Below are experts of layer 2 (counted from 0) of a mixture-of-experts language model. Rows are named router (the router's row for the expert), up (a neuron's input weights, with its number) and show model dimensions 128-255. Each number is 500 + 25 x the weight over its row's rms, rounded and kept within 0 to 999. Numbers have three digits each.
Before each expert's rows: a language model's description of what the expert responds to. This comes from a sample of Wikipedia text that the model never trained on.

# expert 15
Word-internal pieces
router:481535468483503475519476507492489499473522517492463551489513488531474459526512481503466492497481512492543474462484538478499501504530505514504518506500466512499484480526512547531498507552469467496499522502533515524467478497507523489480508495499476488526477510520506519511493493484589498521540492505543473500536431464503518502522487484515497500523477495475537518489506534528467502462473
up0:518501494506467506497516520472498525508499523486477493534480513494494505515461510498493480534482486503462511521492489468529490535536485508448443494507519524493515518461520506473493539482466503507512467527501447456509464501492513517499476481502502465485466473468477521492496497508502475497496475501499471481504482516512499483463498519473465503540482534468478528501495499493491480483478
up1:514521486506456476491581513512509516507569484468482484510511463494527470502494468517516515486499474535483517468502495516517505466531526518470455489530514471541461468483539528535454491547458516512459460505499489493531496470465528510456509532496482511504518523502524490503522477516503494499494477486478523522564447499494503524522491496516520512520474531520509482476538532504501479534464
up2:437549474555447511497490522514507528515535455521457497540482535504511502487492455497509477495495478515515491475477561521471511544516478480540462473519519529493487483506497518507471488507483528517487490490508504495542501505485504499511498487503511470506464512502518501532474529453552523510496468492500479500512545486518488515537509515521492513552480511526513496514547460531502519527497
up3:517532495508531538531491541547543497513486459531488521505527482453482456505506512488429544497510518508479507510542495492497486545484467538488440459500499511525500521463515510540480508514530539490469501444493479486492456510532501515514498499460520498492484504467491507484481468495514489549499575472480491476483529519572473475466476515497542441509478495491543523496487502499481491506501
up4:518510493458507453505529526501520465485500452454457530508474533487527480494508502516478532541512436550490549513476505513521521505493494536490553526563562500511530484516526521525520550523461497496515471547519569488505504467521518517505502549479493495483484507501468515495511503535494502491522497499526485506520529488510506465497505495512498522529503487507464496528502533501480469489523
up5:510527491463489549504451535522457487559496496508478505503503472493491464539486465519449504513477490533506509486552494493522500519515503436492465515477495521480482521529496518531497504472547503477526525525464481502505519537494455513530521455462483504519488494496514483435539479507538501500476523517525502487506486488503501510494479506493475549512492475487486505494493536487485488475512
up6:532517457527503455507466525509486481485497500448496504481540484524494511540500522510515462509486498516506527480526489500520516505528524520477502496495538476481493475515490497559530466515456466520496473517525426454457536510508523492451498506528511539497522480504494507468534503488533482480465546518563518477515519501440496471534485506520451516554534557464479509483471464520523531523528

# expert 9
Commas and conjunctions
router:476514478520524484515425502488521502487531530484442476523529499498470505519488484525483496526507476472528493487486526508495449502478496498495492463504485490490507520454489502517531505540513474501496476500525532459474488504452492500497481505434494447518468546511486476524553488479511520516503493515485459488509476464500487508510523495532499524511477485467520480511493559515489479486490
up0:480492534567533518496495496477515538478533527487507489472519508466510464547498507438561518489522537542504521496522535500487438501484532516491447459528504501549466500478435498500489472495532492488506506486483519502512503510506448524513502534509503483509489516501481501508529524489532481551481481482492519518519489503506448528491470500545511509507499451509511485507471481497470513491500
up1:481504482505423479533458512514506490515550520499463512529468526498473488514517479520492521519462457469524483439461555543471496517507521531495486512508471529512514516498461489476497519527502470510486460525562494552467544460477480475509518536484473504518450499497469475553528555511479511502483499496474470535523466508526482482510481501470499523512498499526506508485548483541485501510501
up2:555493487485484479529479497489511539495504486519518502523467566479447535482498528505488501566484480499497522480509494515536485518468458485509479518525485502483496520461523478471537509502514498508478535513523512506496481502515519502487467512493507519466487504499513531488557547466491516527500491468494469560484495510494443459465506464500494514467486478513504506502496521483496452470479
up3:526490499462536554548534495518525491484458486550489473523534526502559498500519518530504479491505488530477496507468534522501516512544495527475465438507438533462532512458505514510469495501443484506508476504538499486455476484452501526504464517527514541502507454516501495520470516488501527497479492450516502520484484463504533558518500526527512515532486529496516505522503512470490501500501
up4:485480527525512481509468545484496462524496503447507457479460491558508510504488491460516476490526500512535558498450514505507516472495515523552490542500480480536452502486482534528473489439535475535486449489483500535483532512479511478475492500471508456519499470512563520525506439505521510498442467526497493488534493535511518511521488490509555481512476448489501466527505521493519487498456
up5:515484548491470512489517534470514491460518548458473497523535509514494513509557498518458507507495492509514450512500455499512530504523524557475532521542516475470531475479501489490517525476564568481525528530475515494486514521467496494459529477522490540498566509526493525503499484519494482537467514555489484516449508498501473519505489512496486491501487483512460524489489484514491521519463
up6:513474501508499476513503517514548498487493555510544523474500461503479542526540493489537510479453529493515476498496530548459476459461469487474472460494511505452497500524509497488526446524501521463516529530502501505546507483492506498499485511472475503498516469486482483483479492490503483537510511488517453477469484510548485498483540496517516494500453510509514524534488496467520504482501

# expert 28
Biographical role nouns
router:494523528495476494520491502500480522471524470492492497431487480485457497510542521498510511486476529483491521480538518481521517524488438478489505473492470503497480480530493522536486521495477477519494513475519506453493508503516478504518460493488504443515521545525526483519497527466530551476516497526490469487475528472492547539514534499542494522520474459493552478532484506510503467476450
up0:502497478546499490510514456468480466494478505522505500467482479521478519528474477508505512474519467549489501504474543536540579528452487482545466510506503473529497484521503551544549505532521478514520517468509508529528476547500522473489513521501490508518467496481487543498539520496530521536484485504515464509515515533501508538467502506495511460472441534487476511534496530489489461494465
up1:475504466507491500440499502467474505509472505534485486485462537501494526526516515470512501457476508493510533508494519504532540502452493478497464515496495520563485513514547537490497541505511522513509502472509442524492509480520512493509467476509517508498513483486509506574479503507491573503525499508513477508470511490495497500493493494509479496514477502496482467535512532498523524488499
up2:478540538519490505512490537476511489481519465461485514525478540513511456474499505479502508449499512513490515518506460502458504474474552515557523510495484499550492489496461489469500517471559517504494480510464483491484513555496496472462481493511544492490511517493500520492531503537466449512551479490458471496500503474481526499528530499472490509512462519538524539526477497466493511508496
up3:514474522481498489532501504489515499538526526544462482552471493515532516471510516475467475446498492499500502530525456504490486520477529505515554451510453444510497537498539507522471497493484523494524500477475456510550465461485482531505463516482480469524509512514548525516501461490505468484510532511478497498532509492511481560506504513511510494502479517512482505488485549465483507477482
up4:551474496495475513503469487513508489496481527526458536500528521489546534457520510505529530493535512500523497481547519515515536545517515495508490452540464485515502487522475484553505535472488500509480520499496534478502474446514517482501513499557529495550485488477523493455482498511485490494512492519528474472496481530492488540514513531520522505504477501515482488505464471465531507491496
up5:477510495545478538504509486512464487500488538492501490449528487478509486515506472532530483476525482417468487523503520528485524565466512505513502467494507506460468520520521547488497497481521498493527484512537494458481531484513485498496523459476497527469512514502500538509482495463507505456494496519502518491500519523517538512519463483454486501494517498477508508486481485558540515515525
up6:495476520470464464504488502483481508487510465467488449489472521468450496499492524481486487494489488510464520508527488467504513499486502513483487488494495501487499481467524504499558546468498493467526502461496513494505484467494527508504548460513547472488453496490501504526531500481515518493517527490464523498528549455502461564468513486480484524482462547489515475487488490484508496482487

# expert 3
Field separator punctuation
router:470561494468478515505437511518533485484522500441487538480501508474449471483516521489473527466523425483509598518513502483505462508491466486479526482530494481508470459462502543536532503553490458526491489516501508451471523537498458503478459475481503506517490492489467542522505458480494533499509557527488441502537507474525514491516516495479510484513493478511527463505504521508483501516452
up0:424509483518490516490506500499519516464510493494509507500515509516535530488502471485515491522537526473484524520465487470501467502524456502439499510520505488489493465432515464505509531500490552485498451520484532484478457456472495516512498516516486504498564474479518471499519492496530507532494513562442518489515473528514529454487503509446470502492535498484484503476534505491475535518499
up1:505553504485508542479483486502517480503507531516473509514454554469470545465501517519533508491493514472496498491504468459455479470495500524463540481545457530476519497546506486496508515511527488460522501504514524516525460545464459498487534511482493449491534484524492504556508526452494503510524569491481527483505489492471484488468530483515488550456502518527445520500469513529479520476510
up2:461511531446474543468482498502523501540514532459529512529484547510429491518501525499459501526467535477493540510564520480462466546483471444470484493550487508514526494505452520492501481510491547496494518526476494495504476495496496520537501463490493521529499493465483473541477528516497455468525524483500469517527522513516489482485468486474495486529521482482483451496497507498504502510505
up3:500465493508513494509460476488507518463492544466490493505515486507513532523527480544510521510513469467507494498469551556505494476540516524529464508486509525524449506484505487521505485511483506508521478498490487484489517523450512497507510504508527490483479460523490491522479501503485460471478502483484512522569492506508504450532493511504452464519543485501508500497486498472502487516531
up4:469499485507495477523522525517488487517541529524514431522523508479543504453539524492524564504502496493455482537474492575510469491517513496495485490492530513450505498499525514477484525457538485489522522460526491487535511536499458528510487483538551498517525508498522509489501512526509507459518537498520467491492524436445535528492538514508484509509503482515489498491516528493484493505538
up5:484482475505511502515528518516536512470510504498494483471478492493493500500554493482532505520486518476531483544513502451514463491503487517538460495514512492486493536505464479493496537506528530447548503472518514483488486529491447512509530492550461493544523488475508524456482528503544553500484497482447530536481482516498498503487448494474515474504510517489515527486526545514507467492496
up6:502536450502493482499467537491544518495503515509478478530519538481459512509498514515469501507484468530442548503520488502498465506491498496530468498476544475536512494524520567493490557433504464564535499470491510453505512496505497498512464542498516480472505497472497523498502447539526505532516515493476482466469527505552494484506505502481511498504546459525526484487497520505522517484495

# expert 0
Opening quotation marks
router:483529525483521481544475499509529496502519450442459490497509487537518534466505482516484526503432481453555552481529516470510440511498452525450477511503491469498546510472511524516484520528471493526487477505513482458466508524497463489488472487492495511500468501505481548524480492500523466480540506496497463492537499466531494497541490504526523478534462504454521496512495534521506477499463
up0:483512490510490493485477500517516540521511508508490490510509486515529527469496508529480527512503503482511504451478489436450517518492458541513486548490447551518477529502497470497507518519513507507490508488476508557532466479511535521510523505409496473514479517472453540472471477477511484490516479435524477476465468508545481518534520464512476468523457490502470510548502513504491462518491
up1:485434463454504515495521517518505492477496514503508524470501484483540533437500542483406518487466484504482529503481521489457510478462471490475518478529550462522503526487523468545511491504501494473517505519498522497499501537521489507529546497476461517466483502447446490486506491510494514475506479509523513490509522496492490533485499495463538537522494511484492532500533524539461496492488
up2:530532485547544444503434515486520489482467508513493481491498528490495533516490523528501478517491458490496526537486485489511448502486499517526441500493483523509474527493483525506494534516515496506520519509525479466522498480480464417511500493492543489469501461522509530515451514502494491517528477515501479480476517469521480493506463473474532459506514491485459476543497504457499505526527
up3:530522469508477462496469472488497529469519452483509493520514471539518530494480507527471487488480461506530519481499491520502466471513475498498549488462492544542491482513504497495534490455483472489543540491494476495481525529533482473481531506503515508479492536504541516504507502549465513472510515472498499523544506463473518516502475506426506495476493492559525457505491540510507523474499
up4:501499521456477528489515502451509489536543506433463514493461536458511520492473495516521500540479534479514517490476513529500476491518479485496521490504456539530516506510541513502472542508498512488537484533505522535491456494495523519498447472481557504472487506525488504516478480518486469489513476491485492488501466512524488507498515548467480481491503547523494511476489514492450449539538
up5:497493483517499484523477504476504462500497489486451491441498484532536495508526528440503509477523439487509507488473491533489524521545470491469499502459489501510525478465500493528504458547433500511528526522540488524493495513485554521484480504482513509506480507513476521552546530473514500497451493512504487482470469473486510548508504466493536492488494529531464494517494501487505492507506
up6:507539498497505464535508487509507513481521483517517474516505477501516512529532479550498521523492460481511532504535493490516479520509474505460488448480444470520498531513507510528488490506475526481523500486480479446503528513509505548501502453522526539480555487481512505482473531516509507517473485436531442468494505449504479465510496539503498536502482468523516461522449525490511509505497

# expert 27
Infobox field labels
router:484499499464479489556510534479512505456503498502513523495517486528503470479558511515470522466463518471491491511480536499509484504578502524432526444510475488493507467527524520516541504482494508520480469511498484498491578521492501508494508504502494482506493485509496495515522464439509482506462500515541532476477472518512504520523520484510534506548471467487543495499481547566438480490476
up0:506523472458495502489530497476494531507492470511507540498527533524456502490496530523504525491505492497471490530488514544486510486526485526525510459500481490474472501495476460546534502517513498488523483510503483485469518541494482524491535464535514505490488507519498510507559478511511494487483531468516527491519478516462531482558484468577511506511497492498548475557468487482461508474491
up1:443510488522510471512529507469476481533538466507514564534491491510514482474488551505513517508515472537459479499482480498513492480537472515503492511500487512535542480469530502429492512521482459499496475507507477504511507492486507508485492531470523493497486494501480521545494519477542498559498507502482504476488501496513455516457478552521493542527510493502495476483483525510471478484490
up2:525490505480504466475486502476476446496479523498499511471505485500492529587521521483479470458468547518514509521510517502507478544474517473515523488489490512439467525509502545484502498511509467560478519535506502462470511462526502516493520497516503485507527548502498537493452490487515491461505459482487498521513490488476486490520520470504522483487480502495521467490508489519495493509510
up3:516494500471499517503515465494535484497549517470565498494477511526521509488482504511517500509477511516437507473521474458508515534521442498467499413508513487529479538477489511526503501484492488467501506468557496493486554511494501516506510461515513546497511478467502547528527537524500491512481565496500499531462513549533522451502541483529502524482497497491500545515440506549513525452502
up4:465485484461533547472495503469460487538457532477461469479455494537460532504492550501524488483475480436490543500511529485486516504489492495467522497506532525500482498510480471496538519464523487501491513473504492522502528516504496510498488503487512503505534490473483513493534495513499476521499461487497468478480508459517517492481512473558468533492458492476530488552516484521457535557496
up5:509494496508460486481528492462505496497494511461445527502517474480495510468519499467494472501475518495538515467469494476511483471524502536463494470543443514514526484500558489533504522491492502505508467543492470528470551508481512512525467472540475502510498521510535522491551457525525512513490477497485538500471462501503521495529523510495513511474469502505558487484485477530492509477502
up6:502523484513526531504543529488540482444481524488490519487522505492529515490524519526485463490541539508502498503481528498526495506580526495537514486518520524523429490500495494473540491490498487520485488524526478519520503485508528458495516510537483459435497510516527481488484495466517507465499498501497525496483515525534506462500519555510555483515475498498522469486488510518499501542533

# expert 31
Table and list separators
router:507548498524462443522444479517510527512503497495446564483509478499452494482520457489487493482515452475535508498483505476534465541483485487430527488524485472505490497559523518523553520549499479506467466527509520508491534508482521466493472492485449504515509493537499562510526524490511486555525534489488462493523485508517504504515500496527527517515476511500498513518503497504454488485485
up0:526538504474472457480528517495491522497468519522465511506504528458496475486490503505496488476496493499478528533476514507502505518515476509476467482491498531503495460495542427475479475527503480496501456496499486526455515516498522519513537490523501500500502513515510487517502481482496516563496500499469498476495477499513468503540539524524472471497447483503489536483531515477482492493549
up1:556511464532497526526506523506526486521517499519492494482510513529453479523532487493494523513544478493517511523540528530505479508481449488486496476491520507549553479556505522503511521496493502490480461493503524494504498512491517515478485488513526548524474495494473496511469479529515527497505485532492470508505516480487482502472488503512521467518479492537526459509524533545494500512535
up2:496497530487475498512505438521473495507464455499515541470541558494475535512449502517512515493499521520512487506491526512514509492449485470482532491538492546494495495486502478532464517450469486519485458542476507471479511518526478501463526537500515508520502503495487474564448535508499531467495508508516459524502515521499449536517495514469527515484500481527525470464509483492488545464509
up3:493501510528506500477526447520461522527494485482498530481517530471495520487453520496486502472558531466526531500479511472481504536520513514493490477495525504535505496526511466529501502528530461446500533492512504527535522542468522504551467519538529501527464474487518483555520564496509491518504535484498493480490502458500503514469510487489488512486467504453467486523501505568502477461529
up4:507467489476465459487506469496502531485478551506536513510485532531520464480544507502525451490500525525487517520470494459498487524524524487478481500545521504475508474483490508500515502501516487469488515502513475515486478509464484466506517514549472497465522492479489490455552473457465453485542500456517477497531487498484523526511516497510503460504479525490469475478484518481510481473515
up5:502468517449501532501563494524554522515517501561502480477476488490506516530514471499496494500512477520507519513534489469472521504508481485529507486481498495482483532501510505475518502524534501500454432520524520493460477503486448499499481513484486511484468487506499503535528508461525529487476498501548502459526499526505533472501507510506505483518492490557496468526505531476542493496533
up6:545491507532450531527450499493531517466480489482502514512530499508509508482477481512491527511497488502529501475515485476492503466507465497509515521473491497499497439524496479472453512524455534484465458500500498496464514504495528481478548498530476521501519529478486547543506538497528471482481504482509473505509486471538501496496500507476466478521478506496500523499506468473506484531456

# expert 4
Census demographic function words
router:492490467513488492513496483493536491450527460501514514492537478519508500463513470504498552501459490503462514502500519508507480495492470499458493467457481494499552492511512525510511523483486463540492505511515510517533506511473517463503520498485475495518507517507511487519485495488487526516490502492502500480509501474498486530516484497537501502537491505501509502496497498510508458480474
up0:477478533493465496450509547518465510496490470479539511515514483539482552514538503521510545478509478513557482511456476504510458450515479522483487465474577518509509516477489500513491489530474484474498457491494553506470489468502504488478530511504478521516500494453472526502489458450487521510472529495553475527549539501486493451515537490487489418467511582505479527516488530518516500526486
up1:491492510489496463524509506521537544499505462494503475484507488508515458465476455463490475473495474522491479484487494523487482477489520518501498498509505455533551454506524497508489532504501489521498488506500472500499503543537496529494494492495479489481475515515525486476489485527523490480494483476485496510567480506498562477543507526488464551495524525513492538528510534467507487496491
up2:478502512499481501483502508527517521448469485549498428449511495507501487531504505466520542497469480502470523519488541490542493498488482524442486497479520480525444453524490470500518514486509479461501503498472514518447500510510513517481537463500507492515539498516517520507461488523472486479471541487504485496502526527491477478579496514543527462524490451485469479563447495464490487491485
up3:492476539479489479498514505514497507463515526491472521500493503474493535538501474515531509492458506538503479454512471451515441476563509512522527524534509477515491449528535503496498479500477495473483548498480559496454516500525473499508516453537521487474493503471477496523494483477528526484565499511498512485541540516502492506483468524458536539511540537520498493480515474522576462474472
up4:463482494484514474497479469548542438527474517546489506487548513478445537480492456516503466492526467479459461485515513495505506484475503504457492532555482491536506504513501512523476542484499498529486472520541478474502528472519501514529482536509481533494488504500486505488509539528441469482541458467524510531502499481523477490454533540496506532502473520490497495486493507505488520455500
up5:553509564488473497473527509554549488514516476481475485508526483575502503510478536480503488459525534493498507493546518475479498489520480470462484447486488447494537455476499489519517455523501482536515510492504451516488550542463484479530523497497506469462469523489527531438531502503521494495511518508562496523507506480510495496461481502485503505529485514505497526468488512495516443464505
up6:488528502533477489452506543513513473509502485482487522552467496519452514455489485550475486511494521503524515511508476472537528487500528441471469541532519489456490536492509471508563505522522479479547472470472494514533509491485509468535470515517540527533500499489486508477501460501483476516532471485481557506459511506474495483516521537528486476496543499474486497506511498543468538514553

# expert 17
Work and team nouns
router:487526496494484508497474529496504533503500464511471489503507508520517519506525518494485550499467486417540506471527540494507489516501482449486526478522457497497470474468540534508495509501477478517443458527526511479523498526516463485490488426522489439511501491515509485515531480472503503498483531466544535481460513467509549523512513487533483509518479445494521479500495501537511522475480
up0:460486502505498511472497502508465497476489546565497561507481502525501494537502487517482563513496484490480475504470537501512541501498506572504457527509528533485499465506528538511458469551518467477511518467460463513462518563482473491498528519459432523474458464491496537497496455517570498512484442525531497487510462529527489493483448485527484478482493497527465512500496542504504503469514
up1:457492485522515488500531506487522473462523474520504523454538487521457470504462491459461477542500482529488489521476475491539492512479515529511495505510518444489482499469534490487473500492478504512521500513497475490538531481519492513490508478526571483486499540505522524488481490472515500500520503548474535506493522506512516498477500540479489510506486529470563489499504525490497493452458
up2:504544518503518527532516517465490463497467523497522501505488477534492478469497516540501503476479476506512492486493546450511461480466481496496470475536489539441462477494505542489496503478490508464540478524476498484471493499484495478468523494538481459518520504503488501492523509529518476525522531477544482487528546484523510493525504500518526532482476500492510494527502432509506486483506
up3:535531472494526494559500570523515525521492518493522526430548515477505485534505492487494476539501479511526477511519543491525431435488506469504485508494501473491517534445524508509499520515472511482524490547500476506503491549506465527470489469525501476519504525490511510495497516483489496506479508509511489487488508484480470479496501519486532488491426483474503493520481477510500542439501
up4:501526483527504482475539484457514522468493559508480520513459495474480473480512509513494481524472502486541457519468515478435484465501522484507458505498526506528513462489490463517451490550531514541513510526493526496524490473552452527502505538484503491527479543490542453497505513457527516472456485478520467472537510528499512465521538509498505478489448439515564489525532507499529504482512
up5:445532507507525477481491517490483508508519480476528507551537518527505466539504441463494515484470508529471479507472503512478454510499472517505525542497491473514512470478518520505496468524476448539492538486498502491507524499495489523501510474515482501499490521470541476535499492523510541530485509505511484481517489560482476490497521505526475485500529539474480483510453482486517498546523
up6:524515450490503512484489448515514525466501473459499512502540484478499543507524536499535502523471479478488500526519528508514521511502539465521501485527512503461469535525469487534453490526503469530545498527524460505489513527516525462507512467558515507498507512506507451518509546498495512524560500484512517483513510513511525485544495525495420489507473450483490520488477509452534496526535

# expert 1
Capital letters in abbreviations
router:484523518482495487513486493544541522505523487471505507500522482528469466498502488542418493543486500483508524474518524457551498516556501489510486504540490434480475494482517510515500508537523479485477498521532511474522495499533471473480494467484488502523495509523485507516510505504521499491470481480507504448524477515501520556547494521514502502537482469525520525502467519494508495518466
up8:482481491475484515489522506528486506487518555523474535537524516475515489532497519523499529527535514514516527496512492495531485499528528480472522494499465536510468492513556552464434524467512482482499473531485455520466506483543511486466544469486513514510492463508505487500474522472534514465472521489504491468475521485505490495483485529503473483543480482528529468462528450469480469497482
up9:480464530497497484516509477479524494499492508491512536518482496478511514454500468501528512462459530504514500519513488449489496466537508509518524529505526515513566490537459499507497516476487427508458469496485506477510490518471539479488467511497484508498495558537520497511498497449505509475508494482518471502489542509517521518504513514504553484554494519542543521434550511523510501502477
up10:483477507501485532558466506503517512493490503455520520518496499470525533495486507464526455515530512484529513514463482538549506493508498554502530494490488502483552482507552435550507542510471493490541531507480493472448503542462503458464505520459508506538477478507522477477509494475553519494498495498524482513462489467532491515525552451504530508494473525508495533496508484503496520502507
up11:540506507505465490565529530481462487525504445446488477501470537528539481485468517549491508515477490509511516502520460519481488493517477537553500533543534496548514509518498531515476484508492489517506502474488525507531552467528531509489523503496513479523457514461542521481536521478475474504523548479514541475508504514495496473508536478522529494507496503545499481499475529508491484514518
up12:456518501485502484544499503541533506528466486508537523535490504476520496482478460451500459507520467494467496450522494528483525505520479545556471492519483521497515501498479522473500524490491509501532523516516497515513509515526502471520507503475534498500504471510544479488515490480492520519446469496525517502477527488482443507495508508504517514514531468534426523517506540495525443504455
up13:559488478528482498532490477511482531465503496506491483495441479535507475487476494488534472486460514527516523500482491469511440508519504538535512510487513466521480488466506483515465507502557506531434494492491495542542490520498495521478461483464483467506500510475532466479487496487502521532498490450544533505490478527534522483498488514520515488511502531555504514475455522503491502519556
up14:513559543508540514539512490515513517488524424500485501487498485558443454509532487519495479499510533512532504470501498498505465514493500530490468502503468489461510519523443508530473507536535443513523545460536516487507486474483490465515562516505495490444498510485501520471456497524569499491484452512479517521528570487540498526534507510502537504502512476500531517536529495504506478535490

# expert 10
Table cell starts
router:456540482503470494525482513524520505488528514456481555481539479526468461501516483515469479495463458470531515476502532465520481527516464505471527482521477449509496481497534518520537530517490472522472479509524537499496492523503526473489458470512470503533481491523492512539486498472519490512517501468491469478509463503495527509530490484504444538531484475481526493514510546517447506485479
up0:463489519551476483472477490541520499515496509481493513494468507491498446515493484474483508491479450492541518523527468460496483492498480484509483453499465472538536499486478507551533507519467516533516460470544451541500490498467500530532468480457500514542487526456512525507476511481505476475515467484485495455455505537507525473500496485533465533500502552497468511482503475512530498483463
up1:496481484508496453496479483482574494491503482488486487508502517487501507513476485494553503506475491493473478465534499493491454532475511484504521433520517457540537530532521509488545512529515486489518473521485547492560514512527459501491513471477566470494465510509502511506501499509514533476523545508518505519482495508518518527451504483504457499520514517461513454553449533479497513508451
up2:514541486537473505518501526501467521522497496505434541531542485491498463470490496491510527543506483514496495485548522474506523505503512526472474495473459505492502531518510515461469482502503475502473502498507453499516461487464464495483514494526498466515512525533521520543493503481505530521475485498468445412518465496529520509490505504511469517495514498492522483494473540478481524535519
up3:509538523506533542504505474455509518436546464476460500495544476500518473513449468538507517531487479522498480505499509494496498494480457485516504525491456498494513494449522516501461508481435477497497473507530537470502498497497507475525578510465519487487472509490502537535492482514524530457491469465480451458480488519536523498483514503490480526448528496501495486481498504485479513474470
up4:512515474516509499549521538472492474497435495474545462510531523466481488544542497501506527520518494455484545502510532520521474519505490525475496517522479531488475516525488532527490490506508502496497557545501506494477469531554508512465541512520551530535494487489471517518506503470464446516478448476540468464487493538499472519512478501502506540552441515451535502511487466509504467495499
up5:564494485482523475486490513493547492469479515474503475513481537524457473472521471516459468485516503486512558544502551547449491440528469483521470500531482495476480542494483463527534492479545432498504486534548442496458485485505510517464550512479503500520485463520568516501506499482492559477502518534505533526500450505485507499539509489504496519525513526508498499515532527486432512518522
up6:500503504512487489447475499478487468504513508522532524510490500484494472515532518506470496465470482528528538536527509490506510543474477486496517513529490474484490496525495480496485502491495512519488498522496536475459501474490495483465525512498480484471483494497481488503512523449485498506467485535509493512494481481466485430517476526467499479494481523497522527541500486535531514505553

# expert 11
Place and ranking nouns
router:477505507530509487513489474500517480486511440508453485484500484492499493520515478533467514531470476501511493500516521472565476492545505485477514474571480502506549465517528551529513557504508465521513490474530498440498523523543490487516518498491471453519503488532504528515483544460517502540534505466506514476533498455475536527499493506553465538504483481480497490486499572514522472450475
up0:496488524500484568499492492491499491507460471508467534540524508476512509484504496496487504533491514490504469516510497501529501481533507487470498464510521482457498522477502480550502497499547485555528482516542502524456513470537505495502523476472491436526480505519514505494477519459465540529508517451528505508494501525503486516498540505497462495484455451460442496482502552519497483478530
up1:490463490505475495496514506505531511494482472518495444449460488465510479480517516462502525466450533510544460478472472492529467492513502533498480519537494508488518541502533517511449538491505498493535506515518479570472535542543500496516494488502522499508496514481526535515507509502485515528484558525499506474526465465512519537477547506463514493551464507455483493487527540508508491466518
up2:503444501539484492508487493496513495502520500500511510508449531474555465473486513487484515506480467484543511496487496507532538500536468539529500524515501532516527453517463543450482505460492500534544497480546474470452499515526493465498483499495527479524485448483474516524502474520477500459494489507521490444508473520484509479500506530521500506480506467547470492518515558506514495489572
up3:470530466499494513507497523511522478524491479516498462489526521526465503489539503476466507521480472466468552484528481498469510520475520485508472523521514493534482533507503550522513533518499438510527553511493516498458499489534496529476548490489499501476499529540460498486521544481502449480519499501496519493493542505483502492478517496536505461483455514478487470563510475492516506477492
up4:465489509511492514536489503520515439528546496503474499505505468520516479503493491511485501496489492537492455483474473488522536494468485516501504487512481567530530511498523558483485512484482481494532514535481494528471524492522500502535519520449481528511498454489506513499471489497550492484477508487476483461500509498481515502481513480507540486534526518504472521494494455430533453495526
up5:543514475466479465494507508568540490509465482486492505508523488487477519543512503509495475490493513499508487481488517504470472517524499471545516515459522509475491503458518453476525495452448481514523486505475495494486509516499516462511501498483532495514511525505500508472511544495549502485463501513478490475466489503482461503464505426528525503490494469518485520497513511481526510503470
up6:473486496491470528510521519487506496518521486524494491520539472531471546503451476531499501501508512494494484450513504552498509502497477443511528490513512502451515474494479488541551495532478525467522534513461501495522496534493487497522536528510519486516527499513499488478446511510521503486511499571462520482508482512502503507515484503510458458533501516455486482506508433505557494497499

# expert 8
Opening brackets and punctuation
router:483538536452481491512461506501515508494535473469494482467530480501456484463507462536489503501491481489527502440466504504512503516497475510472497474519476465464483499503506519533526505517488505500498439522505514507500509542492540466471438467483487500529480501505490523513510492489547490515475514484514458485499489491552518490531521493525474514518476473467523470465459531517491521476464
up0:495479494535476499491519466468491500449512525521525509539500475485500527520494496509461521461461524524501508499482497485558486544489491506452515490484517506489455494495503508513503499484551464471471523557518457529505522523531514486479539487509460443483482487477493494517465483512505440496533496466490474490536419489528546499495499509489508538492486532506550510482468497508479513488484
up1:514458524526489475458487504525531488481527484497463501515468483413483541489502505492490502510486517468523489498496508482483527511509477509509471526457490509481528512534508501527502511530443514473499459518483493512547474516477486487471482532446521507523552515549518506514508507474480497530450498515507501507527514497506494476511506457519463475484438509488471484505482498504526483482498
up2:485523451528489530486454492490456529495554520501493485525498515479500471488540512499485496498480503483513508508490523474487523530434498509493509519472500536483518480510469483557495461493512488531531487514486482503498523494546495467508447454539480487488542506486483481529544490501483448525518497446517491487515471481505518498491529496476513514514455536453501519502514500484517509528486
up3:473509416504484487450506532476472496470535496517513512505508485459481557481479474495461494531539508504481471556498506527513512510527498492469461510501498490449469492500472523504484529483499531512541481507493498446500524501494471491517494530531472498499519506499483501520517550466509535499455521508459516535476483522513528477530464507465463494484478507463546459475488511539510556478526
up4:541532534535531505480514471506485472468484518508475504530499495507491503507528491464520517500490520498515508419503476543530537548481515520456502461511533476481443514496468516495516525477535504491493496459482454499509456497484522473487500508543507532505502490435443539499522503539523494500477517522532533483454511494534528525502499513516483456517436502475504529543492519471522518514485
up5:488537484517486462485453484490523504493496464487546525449487506518462512511459484550489461473502494469519498508519486518493492547478471494466515516561496514460465458474558522510515488494508525519528486500505500501458500506509489465513526521537506481436521509532483521539521523481542531504486516484498495489480483481481497505519518528482485483477461549531513497453520524467536461489486
up6:513496498551517456512530489528515460489532533497468486533536546496452492489518476513500521518496496519472511484525483501471536494498480492483521458503541454524493536524460525484516520508487529542484463492440490528522480490526506446513509510454478481513506504521480514498530540531497495520483531486503489507479490512530504527509508498486520464507527482500474519503494517507546491536484